config.toml
num_hidden_layers = 12
hidden_size = 256
n_experts = 24
experts_per_token = 4
d_expert = 160
d_shared_expert = 0
hidden_act = "gelu"
moe_layers = [0, 2, 4, 6, 8, 10]
router_score = "softmax"
normalize_top_k = false
routed_scale = 1.0
balance_loss = 0.00291
balance_bias = false
router_z_loss = 0.001
init_std_router = 0.0365
lr_router = 0.00149
num_attention_heads = 2
num_key_value_heads = 2
head_dim = 128
vocab_size = 4096
norm = "layernorm"
norm_place = "pre"
norm_eps = 1e-05
positions = "learned+rope"
rope_theta = 10000.0
rope_fraction = 0.25
qk_norm = false
attn_scale = 0.0884
tie_word_embeddings = false
parallel_block = true
init = "normal"
init_std_qkv = 0.0515
init_std_o = 0.0
init_std_up = 0.0515
init_std_down = 0.0
init_mimetic = 0.7
optimizer = "muon_variant"
learning_rate = 0.00998
beta1 = 0.93
weight_decay = 0.027
lr_head = 0.0057
max_grad_norm = 2.0
warmup_steps = 200
schedule = "cos"
final_lr_fraction = 0.0
batch_tokens = [32768, 65536, 98304]
max_seq_len = 512
doc_mask = true
train_tokens = 325600000
max_steps = 5378
dataset = "wikipedia_en"
Below are experts of layer 2 (counted from 0) of a mixture-of-experts language model. Rows are named router (the router's row for the expert), up (a neuron's input weights, with its number) and show model dimensions 0-255. Each number is 500 + 40 x the weight over its row's rms, rounded and kept within 0 to 999. Numbers have three digits each.
Before each expert's rows: a language model's description of what the expert responds to; "gets" lists some tokens that make up at least twice as much of what it gets as of all text. This comes from a sample of Wikipedia text that the model never trained on. Tokens count by the router's weight.

# expert 4
Description: Punctuation and line starts. Commas, semicolons, line breaks, list dashes and table pipes, plus line-initial words such as Single in discography headers.
gets: "| ", ", ", "\n", "\n\n", "- ", "; "
router:529461567517489465441480487503483532422548552504551466543478458527504486494469479544491555535499504529535545539483455517494429525448456447469430512521483527530494535565542509460437543432471545529533515537445437473567485448457526456466546419515520470462464574454545443536452468578461584510528465457539499477558446512489455453530534555467585451491554496538473520509438550440556542538509471550558559437454517440559488485535522515448468461518538531489477464552547499539487463460481514523499439456517438554451517464582513544531514469444469521457526565453453487534425566526534548447551517527560539467463527534486487492545521507553481451436437512520438485514439455514526486501426540538494497448532442503469469516449487473458487464510452466545458469518497504460549516530546544
up4:452502531396539530528501589451513442500510469542527495535459463527523426526489524549517529488496537541528447550430546547480475467534529454466512383491444485508522511476494587575493579478518542553512484433435507515479543416469494519507464508502494498520549552536473482483424514426480491501489552533441452494551472526484408461451465514463499492510549544486520524528507556498597438513548499504492458435522522468460477470478512434402510488524414492543484509553527467516436525520480518442547467508476504476472470521453475533477491505534504442520515453483497529548567554530559450469577455446437572469474517456396532522524506523528534473527452464570564551508517553478504478497506525432489557527537488454484581558557457470517499537477450475532534514562472504455509458505485513
up5:464530491502489535478597449504476467462515529479547455470569453497547453529452493485490526520502544551496493514479461484524532547514507505521495511567485503447504552514489426562475573556475501544490488499470470472534459415501507473462482538486510546553459409489551451445483572555465557480562493470598506497421515559492463501459532500429492516487423482511467444490472541411445506500547459512450531522494519455567540455625516529428470514436504502508491560483484509483497522551501470508440500474512454513536487542483486472573535436542493495562498422491495471462494511490556491480461459481585471519470526476505470469465494383510479520549535515600570512488597492520548516510557482524508539561498488511512527469484484462435452509525514574564416403524462464465496530485481542
up6:578493524563478498539487466506533526490510470515489486543426503512509518477471529480474591527462560540494563544533526453464490592448507433507492515445498471559418537431590489503480539480490478501466474496513419499427437497503456526486490450462463481506459506461470483488404492492507517518570515494530412527557457543532525495487521480481501406507517552469584478534485541524524481486553487467505542470492511484521475429448513489516491484514513552503450512434507507496460442504586486539411555474465524481559490467516476558541477437462508518507583579485486530524528559593492473467553565422494531485511527503526534495451501554491476481561494527494536521542479528519451533426574419454559462426525540557484563468405546417500517501529452527481528544471526468519455437516486550
up7:492514509522517548457475502510500470467548534464483409465472414515502524535577484427468505512577532534545518552488518508477556516567491491456526498558506500501430553529502497517453531512510475505530542456488411574567480505555554524482483505489533486514498539486486448517529445557519414471597432459493491545494477467506444511471509485481467444473472533479467491475447544416497495543477435468458475523503440502465518520454444461462511545506475533442446474541604328487515487436541525524505486494462568498487483539479486484531511450521535535482484566489560508478476490522540499485456457569542557472569550534525458474454482537560563421562437524491579568473481477493525532456466490569518550433510536522528533550490476494523505450448539486498456449447519419525508517497519476
up8:463540460531456477479426457479474552442524531464504491497423514490618512439520498488475501464504450506547565507461447475481508475507559531558432483457492453557449481473461500522495482440575482493453583601502555506520520504466547466504578533503558501439483441525483556520488530547455536491535464428495452506451459493587520483499461463502427442477566509548562489524494549480459470532492473493483584508488492545427468500524522494428448507537490486479501565487523551491483516498475518546518495575439447502497573550569556517582521446515514465562507475471518502525454478484549514447529513532511533528492464568474502534503493520566494544442489534517573501514520481561517442470487520522487475492542422478528441485555470506517554514422462433545438521454431460533491581554434464
up9:574520473464475505404490498555504437511563537457521460570472442511458465525550545551499538477494512485518510464538500523445528483505502494541486468517483502481530437460551468423460530432477511430578507605549523547558478466450498439488439512564496454567535525450481504534503440529477473452565499535426543536526407506442542464533415516478562452529508474588466499500564551533466508518542480498578505487500517481527486515493543499466507496458516506476528433500417478539522484473523473491431528462567522483442533575512517505506533469423468426532436548563548474508465458479538447507476485428552510499512415518499470519510489456534513500487488405496492544473505531517459531506469537487594479519493524574451504547485549479481461504542499494531485540491482568475556479480605448
up10:503492515514548480534415481520484423482552456521512444535478491502450483438538452551446523487519575538490568538534490445504469491490516585504492482521487526469473640458501451464450493422466475505502457549502462538521482486508524498418563553488592489522491458464521584489545484565507537491465545492556550490445490474454521530468554474492412509494530458474550451488498460456453524580471513566446535458500541419481466555535526492475493434522463438497509481557530543451462510549464547572512546512517459515478498491382492450478492544423490431514515522469455488430521500514527513476494452508537438508504438468463532460535448498536484405569553506497479543473451499512473541501504473523571503573499516573469562490485565504527507451484483536493487563521502449482474509482466580
up11:476437459491497475493506570539517452412476536488540481484483494498550463472503474465514429506497484459503472472448505437482488387495484510462543469538493507479504489533549491483452509485502552505490491532483479515498409468489491516458555500494501529583441492435541490520507451499525571560559487495554561422528600518433520470484514453474472479480521468496533542537460521529449495563504550461539503525580571588534499538461504447504475487524526520534488485457476440583531515487463471493540460493502490553499497569526421518536441534472477535564528621463514477547455534506523590404482558482462514520537529511524468443520463483482522460550527559464497483539526422527531527451577434548517593527497551533429453496501393499517563471470449508494428476514487474483493474577500502
up12:595516582518503488487480563527493476499487476412515469440543484517471474484494556472470522447524435535506551460463442491500383531573498470476518482508497519446542465582511527607499423475490537489488569454532520489486471538549556496496510518446487574503516475524452492640502386488515475445532448506543482479536547501495518517492456447509500458477522563573515548495456534466489567485519482436540492440403540464545493473525486529488538547515535544503478412481554440472494553482433439504487551498530513547536502498496488507567531513422546493435457481517555530541492491531528494419525541530462494475453544520491448488460495491500497525487496562522478534504439539503494476478470501527529446515520453495563510436454472506502544483512527578533524476513487443519510514371505560
up13:495422449591488473574484439448459450535569473440606490528434452527553477544499573555451507554487434517468488550543503471445464543446510485508442501438516479478505455505507474498506489507517440523490510474466526399492503449436532506532543555512517502541448527536442446471571454539573546476475505442557444440560527599504544507496479468455482476500492489486554497523487475496480461502472575563565476487511509486512480493508569482508525536485460431548553535445507564482458506457461470502429515503444499446461542518561502533498549490494436556423545466524523568475448458477503560404485517511507474478494513478541536415519510537507518529540521474529514521584466536515555482565512488529537472476538466532468535501511506533461468573506401487525505485476518524434549509459520531
up14:526531622548561508485491550449505521551510464445505480516501503513500541463482515492497477579465562556507474509528483539461515498511474512505468588492575489517498546558451526399497462501525493466498470433484468519529503542409508439452487496442516527455522596523474461492493452402545609436512536448522459438516476477499484505504453564517432523573477504535541500500551557523563496530452463560427473536471422471550539518544525489449503448465466463524466480444518479509508524467595441496454464534513503506477475461521509553571572522482511540436521562527502494488523523534509459538463453567452506446472559463513480465457500465496488493484476547482511484555478525488500456503574508560568429465535456478476529587536493463489497477481492431460529455541495506407486483575512539
up15:510526583511570524487499509501566534507491498475542604510493562441403433510498477521573554593481522503525601463494516525441519518510554415552533476528477519487509500443507383461493544390515535525481520452457440500522514534505476495550500427562448507504470476524475581532453488541526542509510551468505473487600445556538449574532472523438476541464473455505529490504474492499510467498483452589469516494487460513514510439461472470498478434555478466473519456541545498461456506509529464483536533473474488465517441453521471542524451557470520581514535444501520499475547514497466547470594484507488531553502537475512431518512503500508450519444412522500428514527523557475499534468513518452460456477504543554497484547468483536535509454461492466494442412550489503448579476490552479
up16:433537540462479508536462490450473470495436491564481584496477528500481486488437463533503430454499501488517490473495460528481491502437505479527510468492500489541463537470453459461521515560553431541523572499506431490476539428510565461506543498491501434465515507605548541473552514509529551479572456509485515483434493546513446457442529522482436556542564599535429502521500496448489460532530507526438573458525500456528536464536522448546536451554412505507500502523549524523528494451524537526520558474486405553566544414501506467554487532510489477469538531488518483415515502504439512428507484484466531461490558485515504471537502455479543523468582448527505498491491430578539548498593476457537427419539514606508453554489469512441472497529506572541526458476553502537519550499510492
up17:505502496476495524421462495434477527527444496494489499513497462458505467484548481473528509489540541542451482472544504491485476529458564624501537559513476509505466510496546545443406425437512479536498457512564572509496490492498510536531467497454534546474561513514495489555476525497546483502512425507435506514425513531512445531446517514485477492491544534476487539494485539466563510490450475549531519507489506410446512506532545480469542513505504449442476460443530492457539389538554490540500494499560512497450550466553543588473478432419519443572478519542554530444486491573530584507567555482573576463451478492538520502536420543460406529509446443476437480522527449601505475481535501571546484487497522527514561578479500493525492469481482550534469507491516474414549509430545521
up18:477470472485494417488501529441457507490456550515462526483446468581481457463506562517550481505533547508477523479469520467525462530492463499514578526494505488551527489553543416486482474492468517564537500516469487598551454546450550467433531486517560405496540456557475511520483471522550489460490555463552547518481521510414463444581511521517490498472542516523484554491452512502525512484568514505582467515500535508526464478419528457510530562522496521506467475555517528554541581472456472460588461483535472499479513568500473513474577473480510570462459476485517488486505526460464484465526407513513462522447495503507490501476536545479418413492494528456487454585524446490479508448552435481453480421569386583518534489447527453487474488536524526520511443504446565619520499559506513
up19:550468472430464525481482570551524453524546458533480629556512470506429489469518506529550429498512456504498492467419452517480514536461494569516485600492481570454536512456511475566531475486497505515521514538506497601449519462507510430501469532509499482500474565541540539532500521485572437546458510454492527515443459505526529522507415493476537450422501540470457556515565505420509518531554452533414552486558481524517540480428541490482540509464502445469446509566583518538451472490483397568480490465460485565474477482503477467521473468495475505491513458492436518537497505476511501472521454478494538495504502505452505462453475476508595493575434550451534525528513518471536623437513492553419520452515481557402546536491448503457468493505507503493494497493532530528562515496548525
up20:507511520500527508544448492517559495414537507568535488586524452521469503510466496510502483467503515487483451538493549485487452523529463552489422512503504510474519540450480479482504531498497480555389448513509520561411477518484526453574422429527512419521485505534442505571500459571461531488438516541486541534537479479532587518473554488474420431455496464489472503492494506524544452472510519479525558502494564642522527475496518548492486498458575506524450457521594586519534467488422515465573520484414519528463527493519502562440496471468508559498583498478465454517519558475460534461496454510508477484478546459465548468498497472587519489470473468529515576471536443542456503491468517506484559498450495486493375488481499473519423498513472568524517519469564551460517430441497507
up21:585547536489562535478534590520472500571529472562484530544590512551450460520401531504485550533492578518476525465441517512502524442516488530518534500484421511545541435480543446491560528560542550456517474499516465547481418478484465518464525472495521473446595497460503434448523407491569503444423509536502514546563521476534525500471443507452497502422582522490525505508503512442421563505569521466525497425439483449488478541526527492517552489519523533489438462505579514503520498523538500499411510457501527437518492520506543531530414444490547479447504505493493487513506485507490533503472489555499466479519556494472452472498547460488509444454462529453506516460449458488516567462444541549496490452475565566466459504530508473462503605498474537541459441506533523469436467487421466
up22:461510504555548473487494450552482545495532489481503407582583436506472418468520496486460434586470502558487495411427499480497555486514482464492474557443442555484499476502493443433431496472518462554470483503457494417506519517422575546500526572483435523505440464477496450468558472480491492473553492557570500472522457522423468481563453512456499481585509558503486501483480504484526480515507544537485566461476491555521518492436547503431529509485555499483484492470495490513476539533528543487588590489453470499517508453538565517534534462476548465473531540498454477557484559519474503552550499433459487531482535460513471450503474559540487494410511494535518526525491627496545495429469434499502557508438494534504476499475467534450475571567495458555494505513505555455553479441535517
up23:437528509509536451451436530479489538504497450578529488488561509528469460543522526532539504519463518479527483420467488512438496444544461462498441528468485484506423480571570469515485553459565437498496464482475473503499520529425469460467550545618532455444512549488467588580486455486492495471491568490509477470492484484459570524432470478496519520463577494477466477461507500482455528499549439454572505554408540484522459562447516491484512535446586484503560486489524494511510539520484518515464512480488467505467484448533481535551588469496522554478502488498421456493571506549490469435493490484489500432481482546446556520489515547500542471460463595464613520489488538430521478541548487574536485444498463518455481511563471544507471455555562498442510562528557479471565443565477522
up24:499475468502484473516455383450503534426487504489522529590521500475548480501480505495496460509521589523562486534487539524456514452551521523511526517542438561543557475545550482461570461557493522451464560494544486472528514521514544559531458489515500459401461447559513487451536438532510551569502534466557475539578464510483442462444493517495516497519526505470464519505525486458559522526539444516491450533586524500444482485509535577541484489599489522490492591529529552499522507464455478492454468471602513515504532526511458536526534471494476522540512516498506503503492489608470494481616485480460471450489504522459438587453469473501481501501461461566469510489521552510516526386508422561509476486478528455476466505439494460452469499438394484490494453525432450468463556463446499
up25:421521530511510467465581462519524469553532545476535417496552504495567493616508505546531449499509541556540549544573505505492481495488417457446506502461488467504453488482456494545506439427486446531510507455408483450539511481484527599574508479468505483584553461496581442428524480522498484499468501476501475462496483567483463459518519516457508489458467548528441535463540568501488459541651523528558542510507530476443576461456523530493483470548444522495495491530528476526574520401466477473509479436457502499485515479511526460501519514529447513478543499470540444448484464504420503475474540465488589523467558513500503485449522500502456480579487470546545519532447491531473502476511499512478469441443485461397465513537500456488510525484524583551502463478489567516492476568455525
up26:484500553500549490485490493490537536426452469551483508457462469507480502567492440577509463553510465565510522511510471472413505522512538536524508513553512459465438535560517452447481520481564517505511499458511457530477583476427441448532486536489500391463518566584534494493479490522511570503411477473512566517414473491495494457485563490473542472480554525477464553496517489541509454509463475551605499443444571469468560494466561527487522445482519471537444525483546489482435534513487403474471532498481504499524482444456589513483525445485486459489488549534462535509442506460507490466587504471551466431617453429536460583558535490526515532548508500490481501544449472536535520484501544495508493577459476637474493514482503458485513522473472500423472508484496487518501544572497518
up27:474466510548537540492457480454464494541508533490555489485481493512450529484539486534463562427530489513471576553506490542433459516494501559541511439530572530543526547487482538476480470462549510493483488472524514445420534414451420444441521460453429534545530574517459473468444526564559490507498577464538518551551458587451436562556542547550474499552484527521545482422448486486483534557467513549542581443513539434517478508502495507560550459582506550464466500487468483554510470471504484485501522489484483481513463471401524467437528464447528516431527466514568574496526490571462477527547495463509537502490503498453549543518500524483481465518498478547473451507483500421476484465473499469536457522483458529499579506440511465459589492521456503464504543505566493580464501408427545
up28:572501487481555437483521491604383558460505562502522507472479482524519562420476528515528530494493489465510517463511490463488494494530561446516485496459537458479407513522553469470461446478424497478538557458453466492529561468465491458416497532475489527500536507508507433570517574505525441516541492421507541579491566504517549469486454503448466487418554559503452480464471498515507513477481473457543503545490474546492555576492504556468506544501465479432525546482464543531541539497475454471448514502555477548480454459492507460546540534442517540459437586564504550469546494492467525487538497597523580496513526437478522480546535456461504464458493492553491580526552465459512486565536464485457454515483462511518524501553576541481505496502459528461518391515417494534462561445468459
up29:495542506476547529501514522496488508412563484504554444475489483491531512437409534464463522485518543472569449529505479454466486483515468462479525463495530483524401465485558516512539598470481495552494480523511587568419556440502496466406495515431476459476564475506471446464535517509483526524549549449474494464520511455503492472443528431499583445519622506515534476582527578557600541456537534442498573468533630446455468462452559505481475501460434492522496494558476534516550449504555519544476496469487456487471543485475489472535492511502464495485488552522556494581512487560493466522413512480453557460443503503465434499481520502501496477499422519523475554474488546507496488524476469493465530491524481507486495549550519425490524503492483518518426549543549450553467509512566524
up30:494502492504462503511480486536523461482519579552501477482482527487526508480529417542462470555539513591448543460483457515435460479534457468486466490486479553413478541444487478412499493475486513576498488467466543503492483507458479482543485532474487532429466489484513474490465505539525567423562509468511493459472480506490441474475598485578522430480444501509471537610383459463513447421427520494538477414515535508553559508411483538445497508500472525549502561496580542521572475503438492497483483469450474504542459561465529479487481570542573462451532574533517504540497544476516512510533508466529444519480494506505538475515561455485493506529455495559507534489507607444551443487562529592519434567533551507488490480465507469541465539486469499540495449503466488540576550545508541
up31:506524531482484596512467463432533530556547531510436484492489463435511478498497448486545436478536502488490477526556499546494475519537488504491523497571536487515449574503461488477462453481484488481505445558525511451459543499564494504437591533498503474488527520549482542522492530471504494475490495493534535503465466510590490472423546528567541453493514522558538523508525485454557488520481465432458499471470533473504427500510538603467505496507505514460455452602578487535562435514497410521521513460485541496459479540562535487546472461499465477549478522473482516506488446507515494524460474554492516489534479466517517572523548451624555435435458396419425503516450621573533506476507502507458539474523496394404476495557488476456541442496494491466484489496501571454537550530518477
up32:542484526547516504521478537541489432477526475504556523452592462547526441507490446536543489500492473451501533527480475520478474491458553523455478496474588480517403510463540423576456438537514455530468469531526498547519440574494528442533543531523431400409477472498437543509478516533455515484549498480431523529496548494474389575470479577475467500473569535505475529468449506503440516500510503500480511466542538470468489411519538457483621551511494524497542444533524494548531522519538559529435495522462459525447408505520456492537533544498467482491539447504527484544470551474464425505543478477511528535535476535479448527513544542493534503533476428527543488474505467473514523442484508441438503494522462527446614531484574477484519502485584531489514440545484516451486464519579467
up33:529504406531489516489530569549543521466560562434474467595526458521494445439398475625480548507496530500485500503496508503530492527532533460529471551519537470494499486508553558450459464492516507428511523459568503533403501502476475434525467452533563504464484467444495506464538432536535522519511485478488471457503513506520471504489524541496543504446541477422475496508516516454503548553511517563521555504435529516482538528511481524465484544501439475591424397402554490579509440492526483496533481458499522475474493536499470471480548420534508538490528511438520438581510485457469457513534525396485462515519502545467569473486549574555529446524437488545498442494534447493510504465471497473535515458473518543484433535428442532494435550439519520530501489496506583514481462450522542
up34:522499500492520543553499492496562528470506638486502466495496521470467457559487535507487476507575582419541483426466468489412486455420488504508457589425490418516539463439584472421518449537472394483483512528489519527555524570534523492513498534518513505467446500486543441470488438518489545497504466528516566457504469620530465460474457533521446495468579533547535491526502473499482469514492406505440531490514485440534540467494469521538500419542485514519496597466529557513471535478423468536523493469571505530474534525441573508448476454539515546400513525542542459475470477496497487441472475550499522508448519542504526501591541479439485474531516502534493521499525502520576552531537474532494483501504471453490523417443467482476475508442491499515512437438473519521498528490522509
up35:486503534471501505481490432527462481505532488483531500503463519516542464428457437542493518496424475513484570498554493550501545525575427506530499446510498551477500474435553474503469469527541491510501514527496475453497577505592523562480516529574504532491430537533467517512533477568459442431550582456502568515521443498478509549512464543491465434448578532502483575447442497461490487503513490491513506501453443470443425425459532495444520502450501579505478459595557568470492504507599520514556495538558433434511425494544500493532493446534508473493535456509555453518594449528519417510523492566504461475418469568485507446529463531532539513509517499469496507466449495505521576505504507526446510478461562563439549445534513469452411510440502482435523511545469471473535529526492478
up36:424530558556481542455516485547548481509467480502511515519423449476484503559470442550504466462584542553502527487401491536509483483431524371462476539497488542519555491532530502477454427440541524471437492491445445431495513487501543512530478502449501535514576533506537459512528530526475548564508403448465521566519540431440529547534489416551463515429587528490569467471514585498537408494510502546494466489530521514557497471540442480485472457498493473585500583523506480492470500549515520516531482464476439502525548512507459523562464433510454527481506569418528504486454485536454523491508495561501550500513480565394529483479540482500513535463454413473480511503502443537498548462476446513508494508514500524439496579469498500542497452471494514554458558496526483559543537510524518
up37:568447568496530471486562503525465511453505481389473471454488509532512483480502462486553501551484465538516480509471509515517517519567511472516519530514460514469490507524568456493490539520517483457544535529514540507540453508497496410529539564484533483498517532479567519514541447502474533487445522494483514446511506493488522473536514462468455576565451521560554530499537529485481458439468488538545485456508430511523538447481493531560509454572492547494417488548472475528492529399403520454492453497496455549519513422530547540498438590482476584482538524530503489505482463481471530552548437508493532495554498531512486412444614579528460513472524537365494572476507492493590572476483497453491522425542503552477483486530393571488491435446548535473460482499467470470525503462550529
up38:497520504530505517539448465488507523461528465603532524497459469459509463505525425464509586481446479459498538560431495577493477554496405516440536431503487493499463480493507462493451529484519465557472527531500494491493479481514458520590540496559515540503439509584487426546484533510519526473498538480503550510511509479492433485623514544492535453472566548450457501499457539509552433487484442496437433462553559448467457515500524481506489503517527531482506535504467421574538492443475488505550552597559404546482512540529427445510542463518486516477516549523438474593502497503553433434519534498457529506534484484480445501532524471492461505515430496454437516495537537507554518439457424470541435538537488541489528522549566472480552514485489480493563442471466472583488470473569546
up39:515494468502561492469464487495516457505496447470585485457487529481525464462493488570535490461512583566526462444514454492536490573496532499454512523529463551507478505504497511456504469489500517555546507456565504519530541486502515530556522534476436422503502525479533531567455452584504504500517513549538536513458486484482535552456408517485475501456561575487527447497496484501518495555384522499510509488522472446452467441531586505438483402472519475494439539600533495444404508525525462524503506530547457594478533538554559525499447528464522509464489534498508522519578497500444399432559494540528501434575408464476520470524556575570464447496544483468527476480511541561519536450548509472444503458503522499475506528468427534518491479507475437432529551444494488482563517509440538
up40:547545481557501513457463530458491471486484516501545500470489469479456448536426508490532498559530468456452542538475463510524529492515487525518487538516520472466532482481501506437521436497491526537449538526544464533444530457595519445470499476456567461603589510489464500486482504502448494478446463565522508478568621554479504518469458532498495507508498465437476521440526484497489582572494474462598571544504463429483506515455492499543485524459452485505478562501539554529481515485525473526510474429485484515442537568529523512547494512492465512505494588492510567498500448576476504482483486562560536544446503586525419416509511497559448464505511549478423490501467496506493496425420511599503509415476561481459424430485521513480481523518496540470524505475514631456514508456502570
up41:413435538485537586420517461526516382535518589553468493567467468503526423496492458514428481483450493484493501546475512538447564486507518598498510489555508454567489514459508524511455591464472496559518556443494456516498567464456513453514504553515529541522493558577565416501545501524497514488521517467473531486516488554490449504561538471495506456538528497568511501497485497501499471536491480480572495558434491544473536560515434511465549543496489461431557419514439485434523537530526468457464526482513406510510500467474536466518494471491469458446419481429479481496490502517526446537432474478499444471532461472545512525491535517557454560488524518530477449505513454553588566495465480514517520494525432602481506441491471504511468521479444475572471513463402523513491491458510484
up42:541465497519525463489507521551459502494479476481491518524524498499512494567469600462597488532509509473539525550467528534477544513498485489541498470543462506482483576458433480477456517513463537500458507465508508486543408490474443437482483440496582482501479518509519508471431431504400482505581525484464498475467547582439567491482424523485467408490421469469503520480476522487557503599443502528568514447486529551505440413475522515511521475566544543442409530582476528514478518558510529483431507611540605482507532432528438523441516467456552524469497540490511525471435514530494480440526473487439445450523492535462540466507584506502548518540527491537514498480498468474535498530484527438520468454544499441532524542515544424535456489508501541426487449533487518504478479560482552
up43:517515517574483498507471542455559497497505504452558503523535449557502509491515545524454483526462511477484553512478491487499502443568538616468521502495523481504528404480534510450491451463442483573485469520545501459448503506502462420524517556546523517434507488525453601537510433504415479465505378504501523479489422482506490502530452465571517461472528413461545548472493464548570532530567508480512461459512526539507516464473491516466429457443510499540508509561491555462597486483417498504521445575481527502534509513475489520504531441536413501534556454532475527550471450566492519510497530464470502503532465537532453547531522495476502448462480496496539422448452453534517484425477509528561492509527479474456508540473424515515424575497443501508513544539581449551570545589524489
up44:517478449518429543563518530443543473563509506551511500477436452543500467529515548376478387433526490550478476476493514550526536508547478477503455508493432525524553509575557517515483500419498474480546513476470468506500573540477453530471447428528541511433484542535436511467525462467502533516470532482454489512528449444520528427547436468550500531476543511543468433535456463460461469470467505524537546540491576545518467504498517484531483517504493585479468592473513472559501529528498511457453510441512484513512477488559492493476516489588439544484535511503549494512498410533535521511551549477537550563488483459484526471539500571548624472591481437468502518566471545501504520497411504463464499453472521512509443489545478422489531503470447456510474510513515498409529426541470541
up45:597452506599437513538532492458435488517521482513500501472481477541520435487505467494526497529507488558460513538528456531426473459476466586490509514535513525530514469485482519533438460446514509514538514517483531486528484414512537496486493518555573495501472452441562519577442446488466554498518482499537493490486567438485459547444501457526443528512502477546549519504521528566525459493483537528455542477435537466526470544468509550446549540505482412464463483474419555526517385525435510473414445519457443554509474489528481507538517545502562486483589464559513485605494446434498516534537486500507498519475529517582531515517515509574461552443459526495514444539563479479504517473401553497580534492501466419521463492506463445508494519593471474542509499542507478438489442530561439
up46:545528480462523479487481538467463513457489519471488488548545467506465579492492468509483488505511515495482491491521499361546448527433494459474492553418480463556451528498540431498496513498447508519478597486453568568453494513498451522499460440519473578483462565548441537553439477580512484537536477509529519499547519557537529449511538590431533455507552523512480472506472500422500538501570494544421596458474465482484545444502470452437474547485549564512493442469501515541476479532512495528465539537535557515473522432514448511514482545537501560527530477531520529501410407469480530582520506471476436567489489619437493484478523504501505440507510499444442542504420459514432467527433480478526508523523437450542509518538488505485496516495512558518456483546501484459509447508431555
up47:570447566495543505519573439495489484465552466489415483542424519563512572509434496493502523413522522504476519545498492479517580503455460490537493499520477616548520490515492550514475508487462514486448567415481440555467431493485480453542537524574535489522448500522460520465486494530532518489483463415468416483493518529490499613462480499507496451516504514515512509482438523453552547461446533540533476492520458476548483533554519476469543490467535406498508486560539469508448414419478487519430528499504518508472480573502507478482502415532525571522507559528551450484448472470481466461519486472563509481513419455454471539563600491487535537548462543557495494421489520489507577529549488551564462476515464514471566489510497453513456444443512509487494541503518551548435543505444503
up48:477483579498577510568536502467408468455475501462521448587496514488442557520525527528473490507497453519590516394445420518477448508499549476484511501505434467432505567517468445463511558521480532511508520461527510511476437499498456462493514444551542482476485524508525504571448520407464532490510524564434512464469531525491548570515510540477480492472479439388503500505465466466528511573518494473501523479476518439496499500507384537470492474517567509478439437460526502513533551490551486524534502429563500495556536545557535525521488508461520536466514558509484528542500502462468504440492468517502484432520622472511508454514496445620469484496447533538427491456477593508484519510444555523505420485571542490559563515495442537544508513492450516552516509481506432515527511528517507
up49:550448580479520501522410504534501471506536535471560536483471444434471477500421481539526437506441420538505468471501520443501482481473545534443524518438525484469446512440544495529515456465528488519523446521527527473571469491467531379465409475529476537510522533507445477560460433515511509499522489449541507521464501571470469550498499514477496468469533604501557544557467552429469536474513559498479554487507440470491468437484457459509510507517507607420459501519448466536493525440511524489459505530550558453516498541531543519484441447529462498529597478478578512472547451497509481443496475544431450577513530554551494461502522499503462488583464487520523498574534487512497525561522573570477482506552488455469533449544474455585506512522536469503552463535418499446465525496504510
up50:468566422524540476495488425463514526453547542490493507510451460499434507450475480531531482490531455564504537525457523488539493542530440401455493451473527508536460529514566546515458538499520502536520551525494507503524485470462521449573443524483462520492566594513445486487511442546383526457498558422430510484470452467512504516478492507536510501526492492516475525440484559518482550464516411510564592528468522469474480463481467540426394490479489567477519550480510524457532515523507516596463512498549495568526537595518549535456520499554468560530535546476527538500516482488537452532565511435567452480476455540422547407537516472517416477503450529510432513520498508565447544459446482553510496543470500492553505526503482528557462531488537443464494497503529497432459488509526423
up51:499530511457489442499491472537528547498488545507523517449519514530430475526462485556528468477515448478636444507602465511462449500492574533448475557411493488532604538451442387492447534501486491533582470564509490562504436467513499483522481486515516506447547511543515514522543483506466555504530522454466473531596482492498548478544569534433530512481485510515465535508491543499421485468511507470431481459516452527517547502519496482470517485551498439446513463496444514491547527498461505500482517527491511480596504502446450483536490456492459509493548505497503486519393418511459566475545562435530511482468550497421483491524496518473550425522486496392501538528463478558490526500538496486516499529542437460503494505436517482531506527480500600527546485412451511432549492471523606
up52:470485487526517519442549580519474450487542548500520558506564597524473508516475526542477450520457558451529584472527524492539474488446433516557501481559497539481459526477520515519514515476498434557550479455466507494497482481484468497445440475447503455459473526432530518546517461512516484509562519520530467520533522538492509526530477498506423367501484527457505487460447534469461519569464495500422559515500388537548539501506596415506424432490539519564492544508480452478513425545458558488439564485483423419560561506551458516453466525534534482548515494434486522496522511535558591440506481539515521533485505543500443521479540531526476504488448537569552472465490525506589480438573508449455466485485518524500505495437470432469466484477514461528527454532483500447461524466548546
up53:462446561485514463489523551519492555521504612478502468451474488450425426475447512495498518512535523500510502506487525507489456512484465471496481495532526475495480502507531454473463463449560508484569442497543540491522522535503404484543453531491503493490525521409474558477425527435492546478546458480482509453482483513467476521495430571506472517535521455502445530513479531521495597503448536500596554463547528475429481471419536521484481484520440488502462464543493518635410468571485473566453549523514542505466429535577520503531472533520422554525541521486469512436490511527497475477485511526494511505526569552465522529486502534492429480490471485501471523551471513536436590486484515601500516532573517513487425473488533430532472507465561493585502478477514405470522520421601482
up54:523473537524533559496575449579532482473451448489500500561583482536411485474434536515520577512491505509459431541461525538486496473584491487489466456439502521478508511501456458516489495459536496498496515477431489500469492452444487501550500460509440499446510465469531555477425492496526498458526535519570557444526464538491519487535479444441506498461473596494438504546525538460497499494526472553569544556448592503553473505469536569459498441529430528529519506512575503596509542514485539509473450485534531500519533545469495510469487537442374484512550513486536493565468528495481445456472563510504567481562475574438456429444526470438469521514538450550494488468491505544525442463532564523491524480495533556489502462434510457466528392475482470597477524495477466467486466427500513
up55:456431438487521469465482527520529486556456391480528476496460472525544525552552468477500492536441517501479550538448498550456479536493466483467540530527558522505540528539461458524507567495613470579554516410526454435521526583445531514527553522511524466550514565453559510508507473536536599464509534489455487542498480546530452457498522518401540473509478520506483581463519504495525492455517474485529516445523542550519487448442496486515475524596417494561521465558456542545477468444448447480521503466465561542449516492484480471547522535460558539503535520502589549464493497530427525488451474516532451499441545457498440504467471507500459443521440531547496472523471476569486545444534506513511447479545500413442456491506483495467477558459557460463514513500475475550562559558571498
up56:487469483487487446492521487512564511546523556516480498527465455488455516436468554567496513430513491474495569494483492543477459495500509527466501505518483529496536489581510550392498451469504482474461469494466464537550445514507499465420488493534560506559497531526572510574488472483476418491530533550530502478529541444433473457503474542555511497532485507453475489454442580613497514534540523528521530406508514464490385486479478520531510454518538544460502469548511510533492491466534541556444561527598476463541482537496479506517436526494492453477533477497471505575518551549512550489458513426513575523516491526515509505488464525556427374505487461551462565497526517552451582533444406493490488526488483514417506494509540466422499493508446508381464473486590507485454496461501552